Experts of a small language model: a softmax router.
Below are experts of layer 10 (counted from 0) of a mixture-of-experts language model. Rows are named router (the router's row for the expert), gate (a neuron's input weights, with its number), up (a neuron's input weights, with its number) and show model dimensions 0-39. Each number is 128 + 24 x the weight over its row's rms, rounded and kept within 0 to 255. Numbers have three digits each.
After each expert's rows: "gets" lists some tokens that make up at least twice as much of what it gets as of all text. This comes from a sample of Wikipedia text that the model never trained on. Tokens count by the router's weight.

# expert 5
router:099210109150148128147117089122130155118107164137121134154163079167114094151133134165155148120087133135160128147122131122
gate0:168123121100129109149137140106138108120128118126159115126152094146166123149118127168137170133125109141191130147151128100
up0:113126074132139155078144083159115134127112131109159089086095131119162156124098138103127138104158116108100102119075131159
gate1:121115154122110107144101144106145163133134138089135120137149084128121134153123132109137126132186159128146129117135112143
up1:122164149146094146174105161127145094156121111111130111121106081198103105138104143127138123133155160060109105121114115158
gate2:114141138100093131104175156108150143085162128128144104111101119125133123123095129104131157096105137115127168153160143136
up2:127131101141127162101172142157169132121154151161139093134123134115104126112090134135126152110156133138125141119139156134
gate3:140139128163091100136123127155124116131122119136176143134123128115116120117136099157128127136129146140112120104111128124
up3:119112143088117094116136158121122096139126148104165123115154136167147104119160118127090159120113130108114131138079119150
gate4:144106127093136139064135131079160141144176130117145153148075173157127137125129136115144152100068145127136093162147127161
up4:152137107141176133149135095117084142084153091167131121152144129132131163121129123118161172129096162122132132148151154124
gate5:108122133126138106131105170088145124127062126140146101179133128113144167159132109085137152135170144090171105124091148115
up5:136168110059155103191165142135148137114161166154119154181122131122146113139178180093147140117153116093112138169110147074
gate6:144156116142115162139137134110145117133154125105109144124116149179138106110129147083089118123089169122152139122150111123
up6:101165142147095079099149117159126137147170178151117156121146128139110104130136122092157079167111169138110126132089148125
gate7:114067124127119109108112165104126129121162173091122089132103146122155131123147145147109164160099121132109141177180142146
up7:105076153109127146103102134128113183161167132119130130136115140134142100136117151131136145146081129149117131135182140120
gate8:140122135172145153115150114161106133131100128130130147172164128135085126121124158132164111123131112161118108140155111124
up8:132131138142144112158183144119158169137092125139132135142165129115078123095136146127170126143072089140121134147148152107
gate9:133148123187116090115161156141114151172124160089127130104093092131111101184120120122086141122109118186139072109106146113
up9:130125135125148121127107106120132126105131117179152089168161109150170157101142156128116081090143137107098088126164111135
gate10:115148111099126112101158168122077156147124125104162143110141088142169134126145127141128127156130084122105137070091145160
up10:117157105097148131074134157106134145129100125101139174103120118104131151110158072122086149141145123121099158106122126134
gate11:161136167167154105102157128145141105141140111147135112125146117120164142107122141118160135135111135137124167150156131119
up11:131146135128166138104156179125119090106093089135136159083179123181150111128114171101113077184078152110155130124130109128
gate12:137141161097148160119097129178163138155140167135150074174122087123094111125124133047136171134108145115132110123105147125
up12:133141131151141154099097097134163163108131139134122095172132091119122142131117139113157159172125148155130139116141151142
gate13:129141124160161098131124146126110102123140107096140123105101105140124144135149142123137152136113080097131121124142140099
up13:109140116132124137116168117166164072132121122150101105126116107131148158151135171121146140122143131123146086118122157124
gate14:115149128081113128137073123125126141096136152137136123114141087106100149129096110133103164135104162104137193160148124165
up14:163140154131113109123069084128162156128123134129139105139132140139132161138102079122149121122114123093146170128115150162
gate15:115123130117132139153104138115111146136194138095153118148156104142127141151121146159156113117089193107135131103178130148
up15:114121132112111093124121151158158157145143137117122142103131123157134130162139138137138119093118097101138116128151183106
gate16:119124130129134136113117167123182149131170141109151108118131138126165117114170123122113125131148119134159179139126132096
up16:075152087135118100084128071127111137108110154111136145100139110113086144119103130115152117123085112141125103117127165106
gate17:093135129153161093112184151126132150122126117147149111153172140137082127121133108135140085130143126107167095128145168145
up17:092109115149163128119110142131155144120122097119152164165166127133093118111126128166115125135159111109152127122126136142
gate18:139119129160165086176103109131110119145135134106118080155136099110107118109116112146138144138120111118109096112075124165
up18:115141167132120130127152114062152098148161129127122113142075121119113125144129119120136138135075160123063125130109104124
gate19:074112093105144165188132091196141132118103122123117127157161193132176092111118111167101123138119095167126152091153136159
up19:098089064101148086117124090163137181097160144119118122129092167110109093118148078129135113115169147123119145099147177087
gate20:142110119118118097117144120182148160175137118130138172114140106153126105076103125172120144177137100082163155148123103145
up20:102130069132140121121087140152076147118132123116111131157128111097113103098138128153133136158146088135108174147127147155
gate21:125098145125155114137166148087096109135134135129113129122115107119141094144087154142159172133148150178127130148149128161
up21:111136125124108087186148114142134167133129119112165139126122091104163148128141086137117135101165139134134144158135119119
gate22:135098125075139161152136103119157127147122117127143130166175125120145106132110137112104117162130122128164129094118128147
up22:128138130103123146080136125106105117142110161107138154126096140146090155162127110149057083096126159091065090126163166142
gate23:119126143119124132161117123150108167110131155124103161115135094181152127166126183097135119169143151155128148105162159182
up23:162123132090098138144122144128153120128074120156135152127132135181105149127120120139164092138125109112101152108104123169
gate24:152133121146133196128094114165131124118122143140101106111140149097121144144154135131115153103120083125125131135156138162
up24:146123136121140124085109107152152150136132142101144147142075116097100120133148129120147091164167100097161158131134114124
gate25:115136104108128108129139084143091127144121134126117148120163153172151143136100165111150133142169162099123126137154144116
up25:157123147071152117140111070106171161141091143122100132140091092149127087137113146180143124153136131103142148134138114148
gate26:156093158162128162078151175118144141132063148144156104112115126111176151122101181149144132134111155113135131137102157159
up26:074105126097096148103120137176157140093121157157163140135179125138117151098174121123111124157124146120112135135094106143
gate27:093128116107132132140156132136079119121089120142161130130151148122150129138141120145103125093115175115111130131131179160
up27:146170139131083129126154105134126087153130124090156132105102102166088131141104149129158114155111129152147122122128098138
gate28:120158112164101116141143132122119142118135120149170168137123136157115117139166119139128109114078153146090125069140118123
up28:119129127150099118153123140131150154197127137167155149096119105137122150189131143081100096149166172171159117099098092113
gate29:120161122134089095102172109117116165115104108120095139159100076159136145067117130122127127147122093120129163135109119140
up29:136106076156151093126158120148113140119124139144180124141165135158092177158111162151105116113075168111153144103136095154
gets: "2", "1", "| ", "-", "3", "f"

# expert 11
router:198143115138163105072129109113132111142141095128152076167124132134149151129164114143120111170104139133152168147136121088
gate0:133141132096117113124165146124090112163150113095110136135126112164127101155109140148124152127169146176134103153122138161
up0:109090111111137135143090096126152146124138178152133098155148083129137153156142181160184164190075112121149131112118151126
gate1:097139147128108123138142135093112161099128095097110147138146166153130115097156149160136106134143092122111123110147115128
up1:132130164138104122117120097119086174120135125103090134115132146123119150097166110168151092104115106117122117122150107136
gate2:139139085154115148158099146141104155086151120128159152160090167131120138104151131089133122125139138171178113137119119158
up2:151138149124159103110134140109097153162109095122125124193145127130137117160109188140112141147136112126107129123094114132
gate3:111138142126129134141135145082136110139126135134163182093145113133145080131125161141169143104104149134116141131104153171
up3:124133125110094127148099146104149090125142161140135137088161138120121099137133184132133116114110122142134154134115152116
gate4:141107145094117109093129123153138115115172109101139117113130120132097160134130115154130149125127094143114158105144119141
up4:123131149154157110173129129067115134135089139166094156194094095139144089150126163123164119144148147127106077157084150143
gate5:142150136124153124146108170139088133123130127094131128138123160123076098150125134185099084146136081153133095096127124109
up5:087138095141091169139156152112118131131151117109134099128161159138187151128118115129130177096155123137152145173090112158
gate6:120123120150109105143129060111079183137116118084055094106102111165118147116131136114112140131109127141128102145111111098
up6:120116138144103101151124074126096164143141095126096119115130102152126145130132132103106128147108157125128118130122133129
gate7:134135145139132097094160102125105135127125145127162102124097122096155139126112089138122102108157093133102119088171150168
up7:163099126137118153149072096148133126162161137114106098157125110121164150128137119127137215150143148147127120120130087137
gate8:117109095107117150122151167138100103119141128109180123106161130144078117137122120111164147107143150075126149115117155128
up8:120112155154071078096158147113124116112154125155085113158171133121095104137143151092160077133148130121142101130104107133
gate9:136129114136108095151105131120126075097167120092169141162166111122153145137115119122114133099087107122144129146153118101
up9:091189132113131085125160141119123137103150123107123169115127131130148125120098133133123122112145147123209128154113147106
gate10:098119075111140128116132146103130113129126100155162096177133167107128153088112162120137181124182132138132182107102118127
up10:148128177174116073126111142134116130149137102165104134078204096155127139141124102152105092123146118109132103150139128098
gate11:120138140147097149119093140212117178102122124134138141126110144069138132105174103110085101108145141118166129149148133121
up11:182141137155136126063132124126096116178117116140127092160120138126122179103068143161134115179161117127091088117107080148
gate12:112119119128151089108160159133117100150137164133160200136108105148148139131146086111115119088148150129110134134114148132
up12:133139092116136167175150128153115131132149084145087093159163169149138126115079151173146133131115079121137125115103114110
gate13:167132103141088098086125102114145115117185164129163127123144125144152093104121075101159101107132120129110175148139163130
up13:148115129130112112107118121145108144125194138158097155128129122116162117128131155120093110074134185112140140123159142095
gate14:098134148136119125146129136122127138131128131150153163138111106155160129083130153108110161083124128120136120129163128125
up14:134142181091062099099160142117081134128103138126152161131163109132106139161118173153123115138113107116178104112120167156
gate15:132148121154122093148150163169100173131143110112107102152142105133150106128134121129114157108125117111137079134163111118
up15:143138128108109162123132113058162137087133102103135109103119090142120120114114138128117134125104117142138146141099129128
gate16:135136115135098185100151142137131041130129166132123094140135087128118152117137109084186112155126118109161111113141185137
up16:185139116173090157088151188177117065096137132121132114158090093147144130098146151095184172133125121111154135102158197108
gate17:076107159105136163168105118155141099152130108132164104116147109149097142132107154132116159139179099135073136118135146100
up17:110145139113112144164114144143129106157117124158131097088122108150065141158121143153111165123192157152079143131185119143
gate18:116118091098141105095128109111170111123184159156151116126116141102127138109095161124168128122148158105162137114072136165
up18:155116143135084133120112113107071135102139145090145112126127109141142135105145090150100145118137133127159074166149091087
gate19:139145136127149162112153155103159138167130136145099123160103077122154122135122105119123138092130120136123132132143142133
up19:091140124146116152108103115106169117113160135133105156122093115133117110107120141125139109127136131149099163135121189121
gate20:180173157124168167140137138150160127099128123114096108138115114136110108122121130156095123124129131160088103156160108125
up20:102119120126106122135101115103124122118129096170142160149121135141148131161114136141168146117132133063156140114077121130
gate21:107115130143097126127156160113150150134093122118127113115140115139142102133147151108093122153126129131106113111104127145
up21:168099129095132103134127109155136077146157124123077128144132142141160220146112100106143073123117137137100089120114163138
gate22:169158105116094135158166137145160154146099152130101098088120108136120095120101128100093143153175153113167131152151137109
up22:087104117151132106142080121096091131161166109155124114133141145091140144151169163151116110097097140153118143103128125142
gate23:109104125079135134118125127130124096151105060146116151119115122158139116130128142137182155078138152114130132168132136122
up23:140147160193099104107092168142131143105115135109139150123109080164111137137095168106101145138102100165116113135155136124
gate24:099122163082189133108165126164135098106126121108133123150148151170122125126097128149118092136150129158129126156135128141
up24:136182113159110145156125144060149127113132118139095130137107098130099114125140162095107160118147143113145146135117149137
gate25:171139171123107148114155108093107091097076126157205129111102084127174137141087117120129101137158138130128106124119127122
up25:119089156117130139125128067135116121124108128134166131107101104148200119122130113131149090104102136135127108150119142121
gate26:142126156126106151130117122112105151182144127131153141120114136133174124163136165136097154169098146131111118126125094120
up26:174107138167116131150093109131077151160114139182093094155129122185116155117134121057160161135141168092107134171110125138
gate27:144092151139146119135111093151125138084116119127142126124143105149096129112128088161105144130086085157107142101108146100
up27:101155143118125142146139127088094149111127121100127149167123167152120130117096112142113086101095079152167128112140107088
gate28:142089108099146176114132109131101107134104118154119150166130095158098082124133119144130115142114140149106084085105121185
up28:110076145112129148128090161088098092098129135138139130135171136159147103119094113142102187140138110189120103136139134132
gate29:091097085122131106082182102165128103123151146176197100124155144117135122127104107141148107086113132126113125137144189109
up29:147134103164113158117149155174171142119107121129127115135129133138131119166094136193117141113113073144115146093080123133
gets: " of", " and", " for", " to", " of the", " with"

# expert 12
router:114144121166115169107140128118137136152114132116124150125099144122132071129162067163154117110104107151142107112138139106
gate0:113118138114087150109127105086103108084096108148148122139133116174185115097127113101121130143149146167121135133142165122
up0:117113127144146100116136168135169105152123101094126191108133127106116157114101108133129120130095152092166140112079157083
gate1:141143161099128186147133113173143102176164145129140136129075158113080104130093090152075122153129136139142078130110140096
up1:123115123152168104174102141169167110150147137146153098157156098120175135134124138142123156089110101095139138129077102156
gate2:077163105148132103101161115127083142139127113110123104148128079131106112132147154106122118148097106117122201143129142142
up2:090118140116135131191124145152136100162105113117130112111145123117155109126138146153141114130149118130111099140167093134
gate3:099123148122186102072167117164113122098129143107145127117123138153131148152138113143143113113122110101129162151173136159
up3:089129112149156137112117128105093127112170146143149113102120097095129101186123131108127128127120127098149167161123083129
gate4:078179170124133142153175141155130117168172092130146138083121126125126078094110110108141118127146129131146113118109142123
up4:113105141128118177117101160099123133104111085131101151128103125094123107132185097139146132125149123117124104092108114081
gate5:160115088130161141117140085145115108124104127130131107121091106103094114145111140120152112123127138112171075084138113130
up5:114098140164096132126128141164125104153131071126144119130138126125133151120107121120127158113101080116103152126098132116
gate6:136132114087098140124121137134168169126135100143147120129103197156122121134125139123138139063169100158143151149090101110
up6:123152161149099114119164124117085131094188123121120122138133116144107122156153099120141131120112095128127129051138087101
gate7:110123133147139141113134199143156152115131106125126143126113134114098138115125115097144139147088139125133142105097119112
up7:161100109146157129067128124139157136114143154138165121148121167099109168090130162156142164161129157119120166129122114096
gate8:084069153149132117119132115141095161101123136116162129155132116142087106155143167128155108155128138118117139101127137096
up8:170115130172121127104107123124115151151128152124135122116114102132131151116150131110110131144156141138146077091092128092
gate9:113089127101168127103102129096150176136124133150060094099153153103153122096112123135120129094100139110103121129151106169
up9:148105141129103127118212112158130130144153155135155155163132129095153127113136143129129156145097141163126089162130147112
gate10:098140100162153123123139120113167123106095113079170114098078110167155144109121101132132139115158112158105159143095122115
up10:152156112099118133156053157111099160127148131129155119131137112157123146188143105140157144106167144139131149138143092118
gate11:127110135134157130136092154106137113137084121117140144131123122121163152134160125116192121120141147118113144106125161115
up11:120163118085103153164139136121115095150157137122107173128111143115126159166106104137103087138130154144128106127139133122
gate12:134079144121127109132115097134098113112102148132158140138151141128121113135150076069120148144140139134124125086131146138
up12:117116143130157138132082126157084105147115136173126102113123117128152111152137112097163085093171095138132138146154163107
gate13:101123119099133147126093139133090127136118111156156125136127154153142161087151133095142159153083107142112113155110120178
up13:109045140171101122107125109187127125104149133112103145165135097127120132155137140137059116103113155164138082116133183124
gate14:082109108115107132150147122154160135107119078128150119130069152172150110123139124109144144112099142167146115102166114119
up14:125140159103066082125144097144135117109162145120136126142153133139097141086069083147117150104103082134148149097124102172
gate15:079132132113104141080099117104107096144125142134110114128116144134142133133132098116152118158107133139123095135139150115
up15:139132132157164103143122147137118161145086154116132146120145069118156120127097122111139169077155122146143156111138138166
gate16:120141129110164135130093140091159115082156116128090168164138100137130133148160092145143106125147165115188142142123143116
up16:124091138180122117131108088144099089172075135190104106165132133122162097096077137138117133105131163117129130095121104142
gate17:126158097093108141170166132127162163106085116089113116143152094116123107130152102159156143140120134143170116128113127096
up17:123134112137157154132146141180105122121156116136146124145128137118099130163148096138149117166152091142072135163111139129
gate18:113141139129178140101093141162128126100103117140146095148072044153098133146122102120143132136130112146156154139146135126
up18:112122121101104125128110124092122163167130123096145204110168128104182130096112091093160148158111168114141129142115143133
gate19:089112109128133110112114152148152119143102130113118119129140145117128095109096142144122083124133130099121143107131134141
up19:116124151114120129112102084147112135131113109127110122160119119118097126130107115152118133133086127129183100087107117114
gate20:138120167138138148120158186153130156147106121085160082125122105118127100091122073171116139123145135152167104115106105110
up20:092145085126163104128094123127087101082093146161102151141130102117125139101107136090122111135139103115121117146160170125
gate21:105140098165133139149142124157150153141140134122127135137107147136176147141162152102129153098099178093171085140125153128
up21:130122127106161106139115188157100123109131129125115108170128112143106131161149101133170098120120049170125087112103151116
gate22:116079150130128105149109128135102116092151129165141151131136145148097093131115138114146117128122144169158111091116134096
up22:131125137119106094121143111147106108126125114098126128105169126102181089124170159131158116165131170188180130113107130124
gate23:137111149157114153139108124152164133149115109112126129135140073124139165120124080144108098101079085078145137084133121159
up23:135106106133156177140158165176141155144157109140141154100099137094108103152128148138137133112128103157190142138105136132
gate24:079148120107111158101159142114156149117105087159101121142104121128120111123142158153138111121080187156171117133157097100
up24:111136096116145109121103124126092113147095162159136118126122119094138124108134124088182139152147098103086095149152100076
gate25:125091105122134141096114138100149148127143157141124140100164138167131151142133124158088157124169119119121166090125099144
up25:124100174132124139157159110145079098104160150158169077142118131118126131153100134159110147138137096115129143115131114105
gate26:159101119142130091139129144119140146166125146140159127133120125156166129134135094175141175098141126107088083143126166107
up26:120104105126146094121152172111169113147112142149127147136086127145127139114149119116141155137127127159085064136099157111
gate27:117133121130144161158123145118150105129161096155110161152157083153110135073090127107143162100122097096130110102112120083
up27:165116131116158132174121104153166177119128123158118108126090138208109144136116139122148101146130124111105101141114094118
gate28:110171165120111130082114156117154158076118081118123156128092108131112131123169116143132138124140130110115129132118174133
up28:130100109132121145112167112145090095171124155074135111111124178140142134135078127110138145144154107118152149117124094129
gate29:122155124159087169098134140147137126090110160108135110104149136145135125093147123109113156136156107090141108115124117131
up29:118105142120141097145131081111127081118124138159103162106126134084151096133127104152147080160099168130093149120112102141
gets: "1", "2", ", ", "- ", " in ", "10"

# expert 13
router:126113108139112120131132110123138100082152157128093129151118141134109126108123131158117105161105159126130117092093124120
gate0:142092152138093170142148149157125119074137123164157157168088110159142108129124124128138116104132143114095139103099131120
up0:131147094142164165095113133137154129165165135144096044137130114094146084141155131123132172137105122120156116155132155139
gate1:129132121100123104175127157118126122139129119147126124132105073151149146098151128119115110091134147159137123147147153142
up1:108139139102130102151130133148135123137117157203138123119100048129123139085166130132123103080127163107121147142146140130
gate2:132134082153166158109171141174155101087143156142169115079164141142129152127135125138141114085144118165123130107176107114
up2:131139141115175143111123125071109121099131141142137137092148170070156133143117090134099085119092156092135172124153147156
gate3:154132106136172082103111125130128120134143091141116121132168127092130141126090103154155076109147103143159108098133162150
up3:112163127164102114106085145097105105147105090123124127164117131108160113153141113110116152176079149165123116079098144116
gate4:111127130119130106123148150112167140131171202102129128088134146104123138117125138182134128097111150123146159176107151154
up4:134090166136153121152105122146114145158106094148137115194142103154113146131164152100150124174163109137141087139136114116
gate5:156141134109084167112145137144137144121106129104110158149160120173105143136146107137094167093083095128122080089115137110
up5:156127102123171110103116142133122172140108142127142113129139093111094150120180156104128165095156173151120153146138151119
gate6:133108158122118136129138152131135106105164104099139120145130126121151137108162113074086137143123135178122120178154183130
up6:128127111153123158104119081153163137138098181153135136119128147109109099103141141108160127111148125127110109139115085136
gate7:103106145131102098122146140102148095101128129152123155125174125184108144119152144124128131150095139145159121134132142128
up7:100118097141195093131090102159144116156128104112131133124131137139159140124128153092183125140113075078081115145182119112
gate8:120108109103141139137126144124147099127130137181133079145129147099123112161130120129108085134099108128131141111117154118
up8:124132141098140099110102087087147141127105091164149124116140080152124182175121093130089137106104144143121145101118126133
gate9:144120168100109112122118106124104136116142146128133146142098124130121137149122087170134118133195130138130105135133155154
up9:150139099202141146117114176136132126171111124111142121129167135143157094101170131121122156142101162122141129146155111096
gate10:116168174115121135142114156140128111096138122075137142108099073111109189131159158137111147131117141149152122140123141138
up10:100095096163118111098153119107123142160131130184158106124173160111136117158104128120151117136179139133144150113138098141
gate11:132162175103111128097098109136100149123114118153142117130136133127137107128113117174143110138147167113146084130110134115
up11:133120137134125144123152104139117146149152123155148147130147157096083117165127133099147149093123107114118114115094126178
gate12:143108128098139140120079119133144122163134095145123136146123119126095156123143122174182121138127143157207162108078116121
up12:088169131122089128147117100132134120077126156115128109161140118107138133139134139110065133102124127102056108135147130142
gate13:147079148131146147094116133127163143139121126150110094120091120115133116139137148147145107129127121133135125132116131164
up13:107102085140106143092104202083111116110108162144098086151105130148096089134109100119160167116129125106083139094116119162
gate14:136163145142124122109102167128161108136131140111139110126146087128125142142115109124129076118112121136115143139118158137
up14:096122131140151111145112114121144119143119153126144123099135096136119144109102139089121112124171116130142103074146167181
gate15:147125130151172165110088160115159157137136091061104122098103102135109151164144127155132078114159141111107152113089132108
up15:138118108129133122090160126162113093179123122127145132140153141138135099066133141111145131137093102073092120129133160165
gate16:159150114113134141117094135168161112106134083119156155146092154137123135137119108113146131107099195148188149136119134100
up16:105087089123127117127147142132130146128110115087139164121102124085132127153106088119142120110113184170161120139123099115
gate17:161135165145117119163122115189122064126158092094140143146147117138100100098173142151143128134134155139132134128115113129
up17:121103117123124151172147167146111102113168105121156083143092136129167074042103150114111099147104097159135138136139147078
gate18:147141123113110116186153128130167097158163107148114135157124139131119170134132149143141120094142140119112142074125149111
up18:129129140119119096173161142104140126168135100166112145153113127085109153113101161122156086111134126123110128066122150133
gate19:139121178136149122112111059185143135111113113108177120152146103168078140109115131111122116148127116146143126076097145089
up19:116126178157127120127163079176122144113116117084167118163142131141084165112102104108126132159104138155139093124079131125
gate20:117142175069100122177092101080071164133126109139112129122099139140125152148118110122111135139102167106117129106130157157
up20:157124143122112139190140087057107113153141096145091114116124123125126133150120129112110113147151158096133151134100103123
gate21:144112125107146106147120088137115143080105093124117165127159154105088131134123104130095132145105128155120176142149133103
up21:144124148110165141145072115137148136107176147107151165129110134134091092152159111158079156128086176157129138135139119122
gate22:161134151064174115186123114125117113154108131154093136167133124115090095108079166147137124111136124119131083133114154149
up22:176133155131164151163163105166120115106149091126117110089117133162097076134098140091126157170165147127135106123103108096
gate23:132152135102101088146094128075162143127102149124147142121154131157109113136113104123125146150116125179117157110102163141
up23:112189110133091119155098144117141147128123153159170113083175144117117115106090114128104125126127141145119123135130126130
gate24:124119121145100111130126113153131141137157148157130182128142099137107061129110111117142118117128140152171109143116140116
up24:123125128098112136096123126140090127131143123096096150115113131103131125154121153100119120127173116135150154137090165136
gate25:115147112114152114119127151123133132162118145128138152102116147120178152117131104108097110092140147152141125080177144119
up25:142158160152099161143128091127096126131145118122145132159124106158090108147135134154173166122123142134151142186093119117
gate26:136169136147094108123137126150108085160190136124124124101178089085130128172114145133170167120111148140150147207150131150
up26:110101167132126137188131113127143142096123129123136117146090165131150127121146169102121138153146141127157093072116160112
gate27:105158126121174091131124179093126162127097112132133133100112133146138158125170129103167120148119115142166099146173113094
up27:078144111105120119150120185128125090102103147128128108163097135130116131141107156122131114111124154087168144114137144148
gate28:152120182092136149151099132137125152111156141116101113128124123140129113135118101129097119114168111098181165115123140098
up28:138126099143078106129126098114153094119118103093168149105111141108157124131136115075110146126120145165170134129157131140
gate29:132141168132114106180119170117156129123106154086116147172117180177131109143130108105143133094159103141143132095143155113
up29:119128129086105104127089172123160110120161158138121147124091130119138114139082124099126129122087135130080095110127110105
gets: ".", "\n\n", ").", "s.", " The", "\"."

# expert 1
router:150133121139060108141151126118144099161129059115173154166145151138144112124113152135123116173143121131088128124107104165
gate0:145153132132171125120082158106105135121133143141155094131146109070133169167118147150148081131161157138142151146124137153
up0:144169120142116100101093152061127150100103110112127144101132079108186091171120128142162086145124165128137158154148142137
gate1:137101068111122191148138152173113120161136088109126123147093102133101136089132158154147133093084100144124131145153095148
up1:107136139144121135103118131127170167109077115125130153115136136059126167062092074151112153082171170094140127139099152122
gate2:120122097105169115175164128129106116139117104137110094134108150174108149152131160141072130109138168148116141105096167092
up2:176126152145121139134161149147142150119117077132132117152107144156105147117131126136105120093135119140096130136052114098
gate3:142144126120073141145116114112158109126112099116100185158114154104117168111106117114142077120150143149127120110102115164
up3:121110128136166112107152146138123143097145136141126150127157153114148114140171145134123107086082111130141153121139135132
gate4:145133155141129140143120134156141153105145126127109154095122127098153183158131138107115141151130144133157128075125155111
up4:090144119182094119125106118113152105117159138101152165112155102138123179096110106142139128129114121134079104134131119151
gate5:183126136170102135130115136139115139124122127095120132149129136140157153120156124129093127168107134104154084133107157154
up5:117144131144166129113144133086118137094139164139095159107145136181115116095117148117121130136130119153142100132113141139
gate6:164144127138073148120123113111105143152132097141110160143091112147155110091130131141157141139151074127143127151124134163
up6:138128098129133114167128111116119138077152155114145134115118118141083134124115106149110144109097098158147112122095119115
gate7:123125138120155138139142134151126089146124105076108147150143145136146125122117130167099091154132126103128107122142125122
up7:164094117125143157133127126129139173121126199103141115145110112119114136165127094085138145133119122158123122154147146109
gate8:120098100099113108133126142136086141123113165133164136117124101145122095099143136164092100135130128133198096127123134129
up8:120141135134096145095098165138150131109092112129095131128125135141132138097107100071141128138156160138124126122141120084
gate9:125159154110129127110143114124148098151167128095101108087108137123151124141133121130121144141166148139113078128116147138
up9:076148080162139074100101127151134164148138103117097127122130119090094113130130103138132146104048109118118149080140123174
gate10:149131112123116140117127097112133115167139140125154159117130113125124140133121090116131156137152130140165100125144121136
up10:160098126120146130110138130105140129131102128130133169123145162116115119111119090123148126139118148141128089112133125101
gate11:126134154102132158150142161115120100107142095075112135118150122095092132134149182134104103104138155146120105098128143153
up11:134128134112168145090132153128172104118111084104151095127177135130117128132121116146115114101122144146096072099143129146
gate12:129141148128111106081133090136097131103103120098136130124155099187133145107129140100121134134152142171112136128127169157
up12:105110106174138139122115130137131147106155099153123130075153158161139119146148114148110147118111143105125111152120102122
gate13:134135143124132124124124164108109101113115110133132140174133137140122083097095154120107165090136156130096145101153119130
up13:088124122122118161111138113129149112128101143095201100065137172122145172131103069123130066129148105161145120135122130136
gate14:070123129150114115134137132124143104124156114106089162143102089133134135117103133113164142174097153157149071133122126117
up14:059102157136187139125141119137164127146108108143101139154140158132150140102128110060106132172100128120122136116123078119
gate15:124111183087079100152114140143160106128126132135127141147135097168098095104177127130092088169173114124143126093130147112
up15:188112061160170147111131117097103127151139135164166147107162144104141129140116147174153094124144162148128170120093145169
gate16:112146157123129069145091179146138103146141128137145119147145102088135074106086121090116122113118092123158168103096136143
up16:150112152086145110158095148147149123117141157144179110148138132129118074101077125080125092114137137132150166083171166141
gate17:115130131136136127100162141150112166128150166127125166133173095129105096081120113108130095103133090131169127162146127131
up17:106097090188115169099155152116156115076125135118123149150140105115106104072143132149145124130149166121111129123127120105
gate18:108139112137113151111116131099109130094125103121139138166150104135165150109095135075104131143137083111155147141118135136
up18:121129069098141167094132143114101104103125081121164135175165088132136108080120123094164140143115102149174144143115118153
gate19:124143118048139146122075146108112126120119113112109178147114151145143076111134136127108129137122103149110114152084160130
up19:128127091106120114104165105134103134138141122072153100133103130121107102156089127132138167146094128143105092175155139169
gate20:101139152089139119170160121110149112110168099087163128144164102121083137100105166117170164110129083137140107128106125120
up20:139136125106088108140157103093127129127144139120148131148149106095080110108132133092150130132105126105148133123132055147
gate21:133085171146131111126119133122119116154123136135124150139134139183127125148162140116071111127144137156150141132132193125
up21:093160081165135154116137124136095115100157154159149095147173092077135137131134169112141143180091121122168087150164175128
gate22:139154149102162161102125119119111108098134089110087158162127091125091157166103093156134145142118143108163148131116126109
up22:121155087156127107109131094130109145156096149197156114080163166130178151140163145137142126156125155106086116135171108154
gate23:105113121120120141101123137125110128141161115168119144107133161129108148125104117130093152138121120160100170113150128142
up23:179133111118143124122140148120133116142141136146118114094133170183083150131113150147114139125137133112120146140159154134
gate24:119114134106126124157114165104154120167122156094155147158109107134132124082104119132126142182155156123137098105127117149
up24:129165127132092156099119115138164123103154173113116111129150165102105117171109113127129123141154154097172094140122096145
gate25:113128100066115123109100151125115152091110135118168140131172079119161170154151132116114086102117121090131146138161125120
up25:111150112149119100143138081133141102154148128123097098134127205131068109065137120134139158129095117140171106148088129135
gate26:172144160180085137174128110129094144108143122145132135095082127162133115143121113134139130088140085102126148100101091123
up26:168120114141153073063136145187146110148111174114139176115155111093134147174119135180096122134136150131096117173180104126
gate27:125120118126121095163098117104085145154103137083114126176083120123073124127156168162137134123122128132174099121164128146
up27:141136124117100115160075111072158142179124148090121143206107122138100145118138150167110112091156114120142112160133099162
gate28:124131127124103142093148125140069160106137108094169146117149111153157133135113123131149139125138100130140107148111112130
up28:125132124135148090141090130109134128136130151119116120098117155104133108105148131113125105121139148161130158098142167097
gate29:124120088132127118086104116139109155103125125152147130134107094130117157108129075115079152088118154154139096124131130130
up29:095141099115147118087147130137108150108132128129156140131130059139130143080131123143091106102130136175124072148135162159
gets: " (", " | ", " ", ", ", "'s", " ="